Weights of a small mixture-of-experts language model, trained from scratch on English Wikipedia: 4 picks a token.
Below are experts of layer 5 (counted from 0) of a mixture-of-experts language model. Rows are named router (the router's row for the expert), gate (a neuron's input weights, with its number), up (a neuron's input weights, with its number), down (a neuron's output weights, with its number) and show model dimensions 0-223. Each number is 128 + 24 x the weight over its row's rms, rounded and kept within 0 to 255.
After each expert's rows: "comes after" lists some tokens at least twice as common just before its tokens as in all text. This comes from a sample of Wikipedia text that the model never trained on. Tokens count by the router's weight.

# expert 14
router [ 97 146 130  94 161 110 126 148 133 159 166 151 135  78 119 109 146 124  74 135 156 157 106  94 155 131 148 152  71 129 117 121 144 105 116 146 111 113 133 128 111 105 120 134 131 114 114 165 162 121 143  85 177 152 123 137 113 107 159  87 139 151 110 137 158 134 124 136 130  84 173 133 146 130 142 176 121 155 103 113 117 167 104 145 185 157 112 147 119 152 116 142 131  95  72  88 120 148  93 141 101 133 162 135 150 126 118 121  78 107 136 133  96 155 160 112 103 111  83 116 125 157  59 136 102 140 134 150 162 111  98 136 105 132 115 115 127  97  87 118 127 160 146 139 125 130 117 142 106  91 143 137 111 112 144 146 160 171 135 159 132 147 120 121 114 150 133 123 111 129 142 150 134 132 124 128 113 142  96 162 125 119 153 156 151 103 120  92 105  84  93 113 107 100 152 134 132 157 122 130 151 109 151 166 123 161 156 146  86 114 158 143  99 138 117 114 148 140 123  94 162 107  77 172]
gate0 [132 128 146  98 150 124 163 172 150  80 155 138 122 139 122  89 115 186 142 114 136 125 122 100 129 103 114 123 152 123 102 122 140 138 188 124 101  71 125 129  53 116 145  93 140 101 108 112 106  84 116 169 101  88  99 105 137 141 115 165 139 153 142 171 114 138 104 129 107 118  98 112 138  94 112  94 129 120 138 141 159 113 156 126 184 145 134 125 127 111 108 137 133 171 102  82 110 121 147  66 123 120 123 116 157 140 182 107 142 157 166 138  93 124  67 111 101 133 112 136 141 132 168 124 138 128 129 111 105 131 100 105 149 133 180 127 126 180 113 156 130 138 132 140 146 160 139 136 154 125 109  98 130 130 107 162 113 109 127 129 111  89 149 137 143 125 137 150 118 155 164  80 122  89 126 106 127 152 126 142 137 127 134  91 108 147 147 122 186 183 158 153 113 141 130 115 116  94 117 110 132 131 122 131 114 121 111 139 106 145 106 112 146 133 125 160 111 109  95 132 135 152 120 172]
up0 [107 119 125 153 134  78 111 129 153 110 120 125  99  97 173 121  91 124 115 109 114 129 104 110  89  89 134 149  94 117  97 114 122 108 156 118 124 134 113 159 103 180 136 117 136 140 159 142 136  90  97 128 158 109 139 132 135 105  86 115 106 187 139 130 117 167 112 134 128 104  78 101 107 135 115  96 160 109 158 169 140 148 114 147 132 156 116 115 175 105 118 113 152 110 127  67 134 115 155 113 126 159 125 119 139 145 116 134 109 139 158 121 115 138  95 182 136 145  68 148  67 123  94 125 179 158  94 130 114 131 117 116 159 106 119 132 169 136 126 125 158 158 142 104  94 170 161 123 124 143  78 124 134 155 128 179 153 115 104 135 130 136 135 136 121 121 130 153 129 123 122  99 120 125 108 186 114 138 125 150 115 139 158 113 154 171 134 118 173 147 151 110 117 143 137 104 179 131  97 135 139 131  87 103 140 106 116 179 146 126  92 146 146 114 133 113  99  92 131 153 107 152 144 100]
down0 [105 150 119 169  73 108 108  85 129 137 117 126 138 131 101 157 134  75 135 113 107 147 121 153 113 162 143  98 126 131 116 141 179  99 113 123 161 141 107 112 133 146 110 149 109 138 141 185 142 125 152 130  78 147 176 111 118 131 145 147 145 124  96 115 127  95  90 143 141 172 135 135  92 179 145 157 152 140  97 147 149 129 120 156 147 106 101 132 176 146  75 166 104  99 140 121 174 141 112 118 133 166 118 152 154 131 140 114 130 146 116 120  99 135 151 110 148 172 147 108 147 149 138 109 120 126 129 123 121 146 163 155 141 122  84 116 101 135 160 133 140 119 144 118  97 104 169 117 119 132 124 121 143  90 116 125 115 146  93 142 139 109 113 130 140 116 148 122  51 126 131 150  98 124 162  97 137 136 117  99 125 137 138 123 118 137 134 131 114 114 183 152 108 120 195 134 112 149 181 109 154  90 133 104 134 142 109 166 144 111 103 136 110 121 117 155 137 174 179 136 165  82 118 163]
comes after: "\n", ".", ")", "==", " ==", "==="

# expert 20
router [106 126 125 143 114 135 132 145 100 112 130 159 135 133 114 143 143 103  88 127  87 157 149 141  96 137 158 141 139 131 134 118 114 117 131 112 112 150  96  95 109 103  98 171 109  99  89 150 108  96 171 140 126 172 154 116 103 171 172 164 110 103 120 175 135 137 142 147 129 109 166 153 144  96 150 172 138 135  92 126 137 118 143 119 157 178 161 130 146 129 118 177 113  91 157 122 127 124 142 159  98  96 169 120 180 144 132 160 101  97 132  70 137 124 177 103 131 144 105 101 194 129 105 125 117  81 125 122 118 159 149 174  87 130  96 145 112 118 129 123 163 162 144 161  93 144 107 139 112 157 170 147 158 114 114 123 133 123 136 146  98  51 121 134 157 128 113 132 165 157 127 111 103 106 146 161 128 161  90 120 147 118 160 122 118 135 135  93 132 115 115 137 154  99 134 123 106 146  93 129 146 150 116 131 117 132 152 142 101 111 145 134 107 130 127 150 132 137 162 110 149 113 101 126]
gate0 [113 136  81 146 144 143 177  98  95 130 131  94 164 106 154 136 157 116 115 118  92 123 130 133 114 115 136 184 123 107 132 124 158 115 136 124 126 136 124 117 152 135 120  63 153 148 170  94 153 158 116 121 135 142 129 123  85 149 153 137 140  90  86 107 119 164 135 119 111 112 135 106 108  89 131 150  90  87 110 128 110 128  93 148 165 144 123  90 143 105 179 145 131 139 132 118 167 109 109 130  73 109 140 105 132  77 117 143 136 114 132  99 139 123 149 119 192 160 135 153 124 116  92 139 136 128 155 165 133 143 135 184 135 147 118 114  88 128 101 118  67 126 136 149 117 147 110 146  90 165 146 103 143 122  83 131 140 107 131 133 115 139 143  74  91 129  97 136 127  98 105 119 108 123 163 156 129 143 126 115 155 120 143  99 155 117 113 124 149 133 124  88  82 141 156 115 142 109 130 213 162 159  92 122 127 139 111 116 123 144 143 139 122 115 125 165 115 142 144  94 156 122 138 128]
up0 [143 134 122 148 128 113 116 169  98 173 125  98 139 125 112 135 116 176 128 130 166 114 109 111 122 165 108  98 151 145 150 141 127 110 109 119 161 111 186 123 122 120 149 154  91 106  65 138 139 103 143 148 128 124  89 104 165 135 104 142 145 135 157 119 136 116 123 136  86 161 146 117 130 146 136  90 153 140 144 107 160 106 122 101  75 113  99 147 121 186 112 139 113 128 143 104 126 163 131 110 155 151 114 111 153 178 129 129 135 145 125 165 115 138 131 142  66 137 131 142 121 158 145 130 115 123 109 130 124  98 124 135 113 112 129 135 146 122 176 145 182 117 120 123  97  81 173  93 158  89 148 115  91 124 129 110 131 128  80 139 161 146 108 143 141 111 130 108 123  89 159 137  72 111 125 101 130 143 112 133 166 115 151  90 123  92 109 131 142 125 111 115 147 131  86  90 138 193 112  79 121  98 100 123 161 122  82 143 108 148 159 155 140  96  91 105 144 136 113 117 157 157 129 123]
down0 [ 77 127 129 142 174 141 133  96 112 122 134 126 173 111 121 195 114 134 113  93 154 159 148 137 131 134 121 124 142 116 105 127 120 121 112 138  86 131 131 108 149  92 149 137 118 102 144 129 155  94 119  95 150 123 112 125 122  84 116 118 149 140 123 139 112 142 131 175 134 132 152 160 169 137 141 171 103 166 113 101 143 114 107 116 136  91  94 135 149 116 121 116  76  88 102  87 166 125 136  84 103 121 139  66 146 146 168 107 133 121 128 119 120 127 152 122 112  99 137 125 176 146  78 156 116 113  64 133 104 146 111 165 126 131 133 180 102 136 124 117 112 145 147  86 151 135 112 126 106 107 135 125 115  97 160 149  73 133 109 150 109 157 177 149 143 154 141 161 109 103 165 102 136 122 121 146 137 118 135 129 132 136 132 136 147 118 164 135 118 141 133 126 126 150 143 142 166 182 107 130 125 144 116 132 102  75 172 100 122  98 175 119 114 111 111 165 164 152 137 127 182 138 124 105]
comes after: "\n", " ", ")", "|", "%", "\n "

# expert 4
router [140 129 100 118 136 101 136 144 103 135 132 105 121  93 114 151 133 123 105 130 120 165 130 127 123 155 151 149 125 123 173 137 126  98 146 155  59 149 142  97 105 132 106 136  99 139  95 140 141 145 137  98 156 137 147 143 108 155 194 119 127 132 110 123 117 139 151 125 102 133 128 146 134 111 122 176 120 155 135 135 113 160 100 110 119 148 109 129 118 152 110 145 137  55 136 115 133 125 135 147  99 132 109 135 132 126 112 136 103  66 133 113 120 131 163 126 128 126 114 119 199 127  83 133 129  89 132 129 124 124 174 162  77 141 127 130 134  98 129  96 149 165 162 149 143 148  90 144  84 153 175 129 122 147  99 105 141 157 189 135 107  97 144 139 127 144 119 119 131 117 100 119  83 129 170 162 114 141  77 125 138 117 193 138 163 150 120  98 104 114  78 126 115 107  96 120 103 149  96 101 132 101 118 106 112 158 138 133  92 122 146 112  99 162 127 104 132 162 144 121 160  97  96 176]
gate0 [101 165 127 142 128 127 152 139 166 103  81 152 107 129 121 135 131 151 128 126 140 170  77 186 161 110 107  99 132 146 108 147 154  55 132 145 177 131 155 126 160 143 101 116  99 129 135 112 111 109 112 134 133 104 149 126  84 127  92 136  94 138 134 132 171 126 105  90 112  85 121 157 118 137 116 115  79  91 153 158  96 139 146 144 119 147 163 137 159 122 136 105  97 144 121 142 117 133 146 115  98 147 156 104 129 131 131 169 109 136 110 123 158 106 143 166 117  67 142 113 140 158 122 111 130 147 134 161 157 165 158 155 111 109 144 131 129 158 154 109 119 172 158 131 119 132 141 168 131 109 100 139 145 126 102 123 144 158 177 136 166  97 157 147 150 106 136 129 165 121 158  77 109 192 183 155 124 130 110 122 135 147 137 125  98 146 135 130 108 148 147 140 134  94 159 119 173 111 127 115 118 137 123 143 124 142 115 117 134 160 133 104 105 149 156 133 124 141 126 128 186 173 151 127]
up0 [125 124 116 118 162 130  94 106  97 102 181 125 133  74 105  92 146 105 132 121 138  87 134 124 150 152 154 151 102 123 136 128 115 149 152 122 124 165 171 154 118 126 123 156 115 150 153 154 163 148 101 143 116 147 106 121 156 140 110 153 134  88 149 125 108 138 119 122 148 162 162 149 111 117 113 160 148 147 176 127 179 167 123 128 177 147 166  96 127 116 138 123 178 127 136 183 120 119 129 131 168 150 159 129 141  60 122 129 154 111 191 130 125 127 109  96 109 132  93 123 131  96 105 129 144 125 111 114 110 111 119 141 103 161  89 146 134 162 114 107 125 131 125 111 108 148 120 105 129 119 143 107  86 118 135 146 121 100 100 133 118 129  89 119  89 118 160 146  83  75  97 151 153 102 118 120 176 112 170 100 159 110 145 159  91 160 160 107 170 150 142 114 126 138 112 145 123 127 127 146  93 119 102 120 140  94 126 150 122  83  98 159 107 158 163 122 145 100 147 133 114 111  98 131]
down0 [ 98 154 134 103 161 122 153 139 114 131 123 135 125 128 132  95 129 113 151 114  99 100 134 123 110  73 118 125  96 130 115 126 123 133  92 139 102 112 140 145 100 120 154  97 112 117 139 170 128 131 113 145 109 123 107 162 187 117 134 153 158 107 117 133 137 160 159  81 129 113 135 123 123 176 123 134  91 141 183 103 107 175 144 160 196 146  79 139 110 122 139 148 147 132 116 110 120  90 158 137 162 102 108 133  78 134 117 142 157 157 120 143 103 167 102 127 148 146 114 188 128 110 129 111 110 175 152 137 141 120 161 106 136 149  97 111 146 161 155 122 143 155  80 126 110 159 129 109 131 184 103  86 138 124 106  89 121 126 116  95 138  99 144 147 119 158 102 122 154  91 146 109 155 167  99  99 149 135 160 150 102 103 123 122  87 139 112 144 113 131 110 106 162 151 156 160 132 104 141 140 115 117 146 142 125  89 136 122 114  98  96 127 131 143 140 121  95 161 136 137  88 134  62 104]
comes after: "\n", " He", " However", " Born", "s", " 2019"

# expert 28
router [148 107 123 115 132 109 158 128 129 139 118 123  66 103 144 134 123 113 117 138 132 112 126 117 142 132 133 109 112 122 103 138 118 143 203 111 137 156 147 118 115 107 148 125 116 132 159 107 122 135 132 116 135 158  94 170 116 161 153 136 165 139 130 133 137 106 153 138 119  99 158 135 117  95 137 143  99 144 165 105 170 158 109 142 181 122 132  85 116 103 115  85 144 130 117  81 103 141  93 139 150 133 107 157 151 122 144 118 122 103 148  86 126 135 131 131 105 135 175 107 134  93 115 153 149 130 162 136 119  72  76 132  97 122 143 145 126 107 112 128 158 114 170 126 151 162 173 143 138 137  89 133  89 116 114 166 116 110 115 108  40  96 154 109 159 121 143 130 114 133 147 175 130 102 120 112 113  81 134 164 107  85 133 114 106 121 158 147 128 106 116 107 149 102 185  98 130 135 117 147 158 134 143 163 120 159 150 170  91 125 102 113 117 119 156 147 125  97 135 157  97 116  72 129]
gate0 [ 69 135 115 122 125 139 154 130 172 135 143 104 147 149 147 148 169 151  94 117 114 136 113 118  78 105 153 130 120 119 115 107 156 144 124 108 121 141 146 110 125 105 163 116 150 136 132  98 108 126  96 117 106 155  92 171 106 135 134 164  87 104 142 123 112  99 134 107 136 111 172 126 100 116 115 113 124  95 114 149 125  74 148 121 155 140 140 103 170 123  64 101 127 103 154 100 139  85 146 151 118  99 101 145 100 127 161 100 113 145 106 150 147 101 107 150 116  97 133 123 135 182 138 163 148  94 131 121  90 114 153 138 112 109 122 149 105 125  77 157 114 107 171 169 119 141 135 172 139 109  86 129 104 125 101 163 152 163 115 100  92 134 128 117 133 144 153 117 104 151 152  98 124 102 130 146 105 132 112 158  85 115 148 108 115 135  90 148 135  94 102 116 126 105 180  95 125 120 124 194 108 158 108 138 109 138 164 121  86 110  87 123 145 111 122 128 105 104 148 160 130 102  99 143]
up0 [128 134 139 121 123 129 129 124 190 158 115 124 141 155 169 111 214 171 103 123 141 147  76 144  88 106 115 138 131  99 130 149 155 115 126  78 111 158 138 128 117 125 136 104 150 134 140  92 130 102 110 137 106 158  67 115 127 127 143 148 109 138 127  92 128 121 149 112 149  86 178 110 123 126 127 154 136 108  99 118 141 128 136 100 137 114 122  98 139 106  77 132 125  90 139 132 167 102 144 125 115 111  99 124 112 127 107  97 113 131 126 152 149  82 140 144 117 133 129 128 140 157 134 140 103 131 111  84 107  98 118 123  91 110 138 120  69 155  68 137  87 136 166 133 146 162 161 132 142  85  89 128 125 117 121 140 142 132 101 129  94 157 123 140 157 124  95 137 181 153 129 115  97 137 140 122  91  88 102 184 132 128 109  80 115 129 106 143 149  93  87 144 150 112 144 117 123 161 168 161 103 117 124 143 102 148 157 120 114 111 128 163 102  89 115 111 131 105 130 155 146  96 129 117]
down0 [137  69 154 165 153  87  76  85  86 148 128 104 171 124 101 111 116 146  98 155 161 140 143 166 100 107 151 102 139 148 103 127 171 135 126 113 108 143 108 173 128 128  96 162 135 121 108 146 110  96 107 141  99 141 150  97 108 138 140 116 102  89 135 121 150 137 116 151 131 114 107 102 139 123 136 151 131 132 117 118  92 121 144 121 139 130  85 133 123 116 133 139 134 158  96 121 149  82 120 162 168  88 187  94 128 126 107  82 146 115 137 151 162 118 173  90 149 121 100 116 103 144 142 147 112 104 104 128 100 147 163 146 116 106  96 111 123  89 135 137 130 135 153 158 117 132 170 143 121 120 138 123 140 150 110 107  99 181  94 124 112 124 129 139 109 131 139 163 129 156 107  90  97 131 159 115  99 155 119  94 108 150 148 130 135 104 143 128 132 185 175 145  97 139 153 133 167  84 115 113 105  65 120  91  96 147 169 139  96 107 110 129 148 114 110 136 138 118 120 130 131 115 120  95]
comes after: " (", " \"", "-", "/", "–", "("

# expert 15
router [195 114 157 126  57 142 111 105  75 118 118 168 110 129 106 117  97 108 131 148 103 149 106 158 116 120 125 140 144 105 144 124 118 114 126 110 143 152 151 132 147 100  83 121 153 167 134 142 158 168 118 153 121 117 158 112 138  91 119 144 117 150 130 154 131 133 107 146 123 147 154 152 103 143 147 116 148 113  93 170 109 115 159 124 127 151 108  89 157 131 143 131 126 139 164 109  99 105 150 140 127 146 149 131 172 103 164 170 105 153 119 120 135 138 121 129 117 153 175  86 123 167 147 138 142 129 115 117 123 132 122 117 134 117  94 121 147 138 150 147 190 137 111  98 114 109 137 106 138  95 149 156  71 141 144 149 118 121 124 132 145 136 111 105 115 104 158 151 150  93 167 103 104 111 112 199 150 164  80 130 129 149 121 101 115 143 150 114 172 140 126 137 159 148 164 115 142 123  84 142 115 156 131 123 131 122 112 139 142 100 139 148 135 194  66 178 137 104 132 164 110  98 115 108]
gate0 [110 139 155 104 157  85 141 124 131 140 123 119 148 106 124 125 144 125 146 141 115 134 144 163 123  95 124 152 140  84 101 102 117 131 145 108 166 102 133 151 107 167 110 155 121  99 126 148 132  68 123 103 126 114 188 163 141 110 113 142 138 149 141  86 176 155 142 113 103 115 134 114 109 131 183 155 139 104 152 117 140 132 183 146 139 130 121 103 134  89 133  94  92 143  98 139 141 142  94 139 156 119 141 159 137 143 107 140  99 115 113 111 128 110 141 159 125  94 136 109 113 140 117  69 112 132 148 131 180 123 143 139 111 117  93 134 152 104 123 110 146 162 122 151 133  91 111 147 107 118 105  87 155 106 113 137  81 123 140 135 133 118 128  92 119 105 109 153 145 124 139  92 148 130 192 173 126 147 109 103 133 134 127 150 140  95 114 125 114  60 102 152 135 104 188  81 155  68 150 106 130 153 123 162 146  80 137 134 163 121 161 143 121 105 143 105 142 137 129 124  79 135  97 126]
up0 [109 138 112 129 131 172 126 156 153 129 123 116  82 152 156 139 157 155 177  99 102 115 160  80  67 161 134  82 153 121 108 126 131 128 119 161 148 121 111 135 127 114 121 112 107 106 109 123 105 160 100 131 128 126 102  85 120 109 143 112 128 131 137 132 182  86 149 149 171 118 109 110 189 134 133 154  79 103 123 114 151 132 114 141 123 130  82 143 156 122 141 104 123 145 136 122 125 126 139 114  97 106 140 138 135 137 101 123 108 118  88 123 135 173 114 167 104 124  87 111 135 114 121 153 162 149 100 172  99 114 135  95 117  88 142 167  93 149 105 160 132 153 131 135 148 127  76 130 100  70  88 148  79 141 144 121 145 129  78 141 142 117 145 119 146 143 147 129  99 122 177 122 119 131  91 151 133 162 103 103  99 113 113 112  95 120 155 123 100 122 117 126 147 152 121 213 103 162 120 146 123 146 126 156 113 135 102 159 130 109 111  96 159 132  99 121 120 138 154 124 137 127 125 144]
down0 [ 78 141 131 105 175 131  91 117 162 104 138 134 119 143 143 120 123 165 129 146 154 173 149 138 143 129 143 151 117 102 124 114 100 143 134  85  96 113 141 126 105 104 112 121 165 107 126  90 127 119 152 104 127 186 115 156 131 148 145 126 136 162 147 128 143 165 150 143 170 122 152  85 146 151 105  72  99 121 116 137  92 133 150  77 101 134 148 124  96 102 161 118 149 118  98 133 119 120 136 137 135 114 123 107  95 110  98 102 154 123 155 122 116 132 147 140 125 142 148 116 156 151 116 116 133  78 143 139 114  93 141 121 143 127 124 158  94  79 144 144 143  89 136 122 133 127  95 152 135 133 149 133 100 101 156 113 120 116 107 146 127 140 151 122 144 129 134 151 143 144 145 124 120 143  87 186 138  96 103 163 103 134 143 125  92 145 148 115 156  78 193 114 130 119 105 108 129 151 109 137 121 163 179 166 164 105 166 111 114  76 111 137 155 144 143 118 139  91  80 133 145  81  66 154]
comes after: " |", " ", " 0", " 1", ":", " 2"

# expert 11
router [184 127 106 173 104 123 170 142 134 139 151 131 148 130 143 125 126 105  98 112 124 163 173 100 132 143 155  94 106 111 147 108 145 101 170 129 157 144 147 172 130 119 119 139 120 162 142 133 104 157 109 117 106 163 123 170 117  92 144 111 145 114 111 127 161 115 149 139 165 150 173 159 103 127 129 118 128 116 152 139 167 118 181 136 167 106 102 128 133 118 104 116 116  84 144 125 150 157  95 118 122 174 112 167 133 119 161 137 107 126 126 144 132 133 128 141 108 135 149 117 157 122 111 111 161 148 149 154 131 103 107 114 125 161  82 124 174  91 155 138 170 132 142 104 143 169 178 120 121  93 156 153 145 126 131 142 115 125 169 106 119 131 150 115 161 133 113 137 114 125 139 173 134 106 137  88 134 174 108 138 144 105 167  89 108  72 120 142 168  87  69 125  84 108 150 162 112 124  87 119 131 109 186 110 150 141 139 109 114 142 131 157 125 134  89 124 137 113 141 167 113 141 119 137]
gate0 [101 131 158 173 144 148 118 155  96 151 136 145 138 103 148  93 114 142 138 122 154 111 156 113 132 120 163  73 111 113 113 128 146 113 120  87 151 128 147 144 105 141 144 117 140 103 119  88 108 153 145  87 114  91 142 123 105 181 139 154 134 127 106 122 144 130 129 112 126 126 167 179 136 123 162 126 114  89 109  76 155 148 156 127 134 129 172 107 137 160 131 108 137 167 154 141 119 123  98 135 121 140 107 148 146 139 132  99 112  92 130 146 107 166 104 120 134  83 132 141  87 100 167 135 145 157 151 131 131 116 167  94 129 162 143  99 146 108 105 113  79  93 160 150 184 187 123 141 102 114 101 124 102 143 114 145 122  69 130 102 105  77 132 102 133 135 148 115 169 172 127 124 109 147 133 138 122  90 126 116 124 151 128 128 135 144 135 100 107 146 118 121  97 118 175 116 160 132 119 138 132 135 134 146  86 161 141 134 108 143  98 154 122 119 173  62 108 109 144 165 145 139 137 180]
up0 [123 134 125 142 136 148 115 140 180 151 124 145 125  75 155  96 120 137 138 101 129 150 122  94 103 122 165 120 114 108  83 140 153 153 164  91 138 108 163 144 106 112 127 148 147 136 138 161 142 146 148 107 125  98 145 117 135 179 131 140 115 122 112 120 152 166 186 165 116 118 122 132 132 135 141 168 120  84 120 107 186 143 141 132 195 133 104 125 158 184 121 108 102 116 170 152 119 128 128 153 100 132  84 118 125 146 124 111 119 114  90 164  88  93 146 126 108 101 143 144 106 152 149 128 145 160 139 176 110  97 143 110 132 128 114  72 154 135 151 130 100 122 177 104 165 180 133 131  97 154 167 131  77 103 111 113 118 135 114 109 101 122 139 132 135 154 140 111 144 129 108 127 103 158 101 129 113 108  73  96 122 152 106 109 142 143 102 106 128 140 114 110 113 108 176 115 125 128 119 156 121 104 137 126 123 135 100 174 125 124 135 141 113 149 117  76 121 141 170 141 168 122 117 178]
down0 [126 135 136  98 124 140 159 125 115 120 111 110 110 117 110 155 125 102 112 146  88 127 145 142 115 159 150  96 129 135 133 131 120 165 108 173 113 119 138 138 114 105 126 128  98 183  78 129 147 154 125 166 135  94 122 113 129  68 141 138 134 143 157 129  94 152  64  99 161 143 113 121 102 143 177 133 135 127 113 101 156 185 106  80 136 137 137 115 145 152 139 165 155 118 139 161 171 111 130 140  94 122 144 122 146 124 118 123  88 130 124 152 152 118 101 154 112 157 100 154 148 170 137 165 121 149 131 118 143 155 148 124 137 161 116 120  98 172 158 122 106 125 116 122 103 147 124 186 134 119 171 126 127 156 134 120 141 153 117  94 125 109 121 144 163 176 119 132  60 138 121 164 135 115 120 107 107 170 111 110 172 112 119 126 130 134  88 102 127 101 149 124 149 128 130 144 159 131 119 105 101 133 130  89 147 117  49 149 127  72 141 137 124 121 118 138 182 113 107  98 125 141 117  80]
comes after: " |", "–", ".", ":", "|", " ("

# expert 5
router [151  94  95  80 130 122 165 138 151 125 117 119  88 127 120 152 128 111 101 124 125 109 159 116 133 117 158 130 102 117 121 156 140 169 188  99 118 143 141 105 147 110 131 142 121 103 173 132 119 131 131 119 138 128 102 153 101 147 160 143 171 147 131 158 138 123 151 151  74 131 138 153 119  91 152 125 111 130 156 114 176 126 107 128 181 104 119 111 123 132 127 145  80 104 105  68 114 135  88 121 141 106 159  90 141 145 116 170 133  98 158 113 138 136 116 129 146 125 134  97 148 116 102 146 138 115 146 133 131 108  66 138 131 118 121 145 146 104 130 138 195 107 133 126 124 150 152 148 128 143 109 137  73 114 107 127 135 131 122 100  92 108 163 128 190 141 141 134 123 101 171 157 109 149 129 102 120 147 129 140 105 126 161  79 129  87 131 163 131 100  96 110 148 123 161 131  62 141  93 116 151 131 144 159 130 159 157 126 105 139 145 147  97 188 126 162 142 102 130 121  91 115  86 119]
gate0 [ 54 148 126 101 148 120 186 159 120 103 105 157 120 119 132 117 159 128 139 119 124 141  51 102 139 104 131 119  91 132 156 120 141 163 154 192 163 134 164 149 100 131 146 129 110 106  95 153 162  94 150 118 163  87  95 160 109 159 131 123 141 150 167 130 127 126 122 141 144 112 107 126  99 140 114 120 135 161 155  95 100 113 131  92 135 105 123 178 149 106 149 124 154  75 115 138 130 166 120 118 154 159 172 102 121  98 112 133 128  85 160 125 116  91  79 106 120 149 139 103 155 138 114 111 108 124 185 118 145 121  97 158 112 108 104 139 133 130 115 115 141 112 168 149 129 156 159 154  81 123 147 111 145 128 137 116 112 140 123 117  99  94 112 117 174 126 124 115 119 138 178 180 140  81 180 137 125  91 144 125 114 139 160 147 108 139 136 153 111 141 139 126 140 120 132 146 122 156 119 139 131 110 120 144 113 123 102  92 120 156 140 161 143 133 147 117 123 114 163 158 125 108 119 125]
up0 [ 75 119 126 135 114 152 163 127 142 123 125 162 116 131 102 150 191 133 164 118 119 149  56 103 158 158 125 155 141 146 167 143 118 183 166 165 112 113 119 134 165 127 154 126 170  86 110 153 129  99 154  90 107 111 130 118 117 141 110 131  80 174 140 107 171 159 147 112 142 114 140  93 117 194 132 111 113 116 157 138 137  96 125 165 151 129 131 177 133 133  98 154  81  84 131 129 155 121 133 125 132 118 135 100 148 100 154 141 189 156 129 153 109 117 111 156 123 114  98 119 124 151 117 144 155  90 117 126 132 137 123 150 117 110 124 134 106 140 116 119 129 135 152 125 174 132 117 114 116 102 123 123 125 135  99 105 184 133 130 113 116 113 116 165 155 152 152 133  94 140 136 171 147 119 134 176 136 177 103 123 141 167 169 120 120 117 105 135 105 155 178 112 136 167 131 136 103 143 137 128 136 137 146 159 135 120 131  95 137 137 103 128 163  91 145 142 133 138 163 103  84 122 146 130]
down0 [143 166 156 151 120 112 123 116  94 138  96 131  72 162 117 132  95 112 120 179 120 115 150 147 138 116 127 116 107 144 105 148 165 134 129 147 138 123 137 100 152 102  90 120 163 142 103 160 114 106 142 149  73 122 142 152 116 147 118 107 116 118 139  87  81 146 156 126 131 118  97 157 117 117 136 157 157 148 118 146 139 119 104 167 120 145 123 156 118 126 167  95 143 149 136 156 105 105  94 130 162 117 110 118  87 142 102 133 170 123 115 150 132 137 108 109 132 135 172 178 130 112 133 117 132 103 177 152 149 109 105 140 166 113 125 157 134 111 132 141 102 113 126 141 102 153 136 165 167 174 137  86 149 143  71 172 172 198 128 125 148 118  88 119 137 157 159 123 103 120 111 191 146  94 162 104 109 125 114 136  98 137  80 124 123 144 148 133 114 129 134 133 144 101 109 144 115 114 149 105 128  86 128 118  89  97 131 112 140 109 143 127 138 115 128 122 143 151 136 128  59 136 180 151]
comes after: " the", " a", " \"", " (", " The", " his"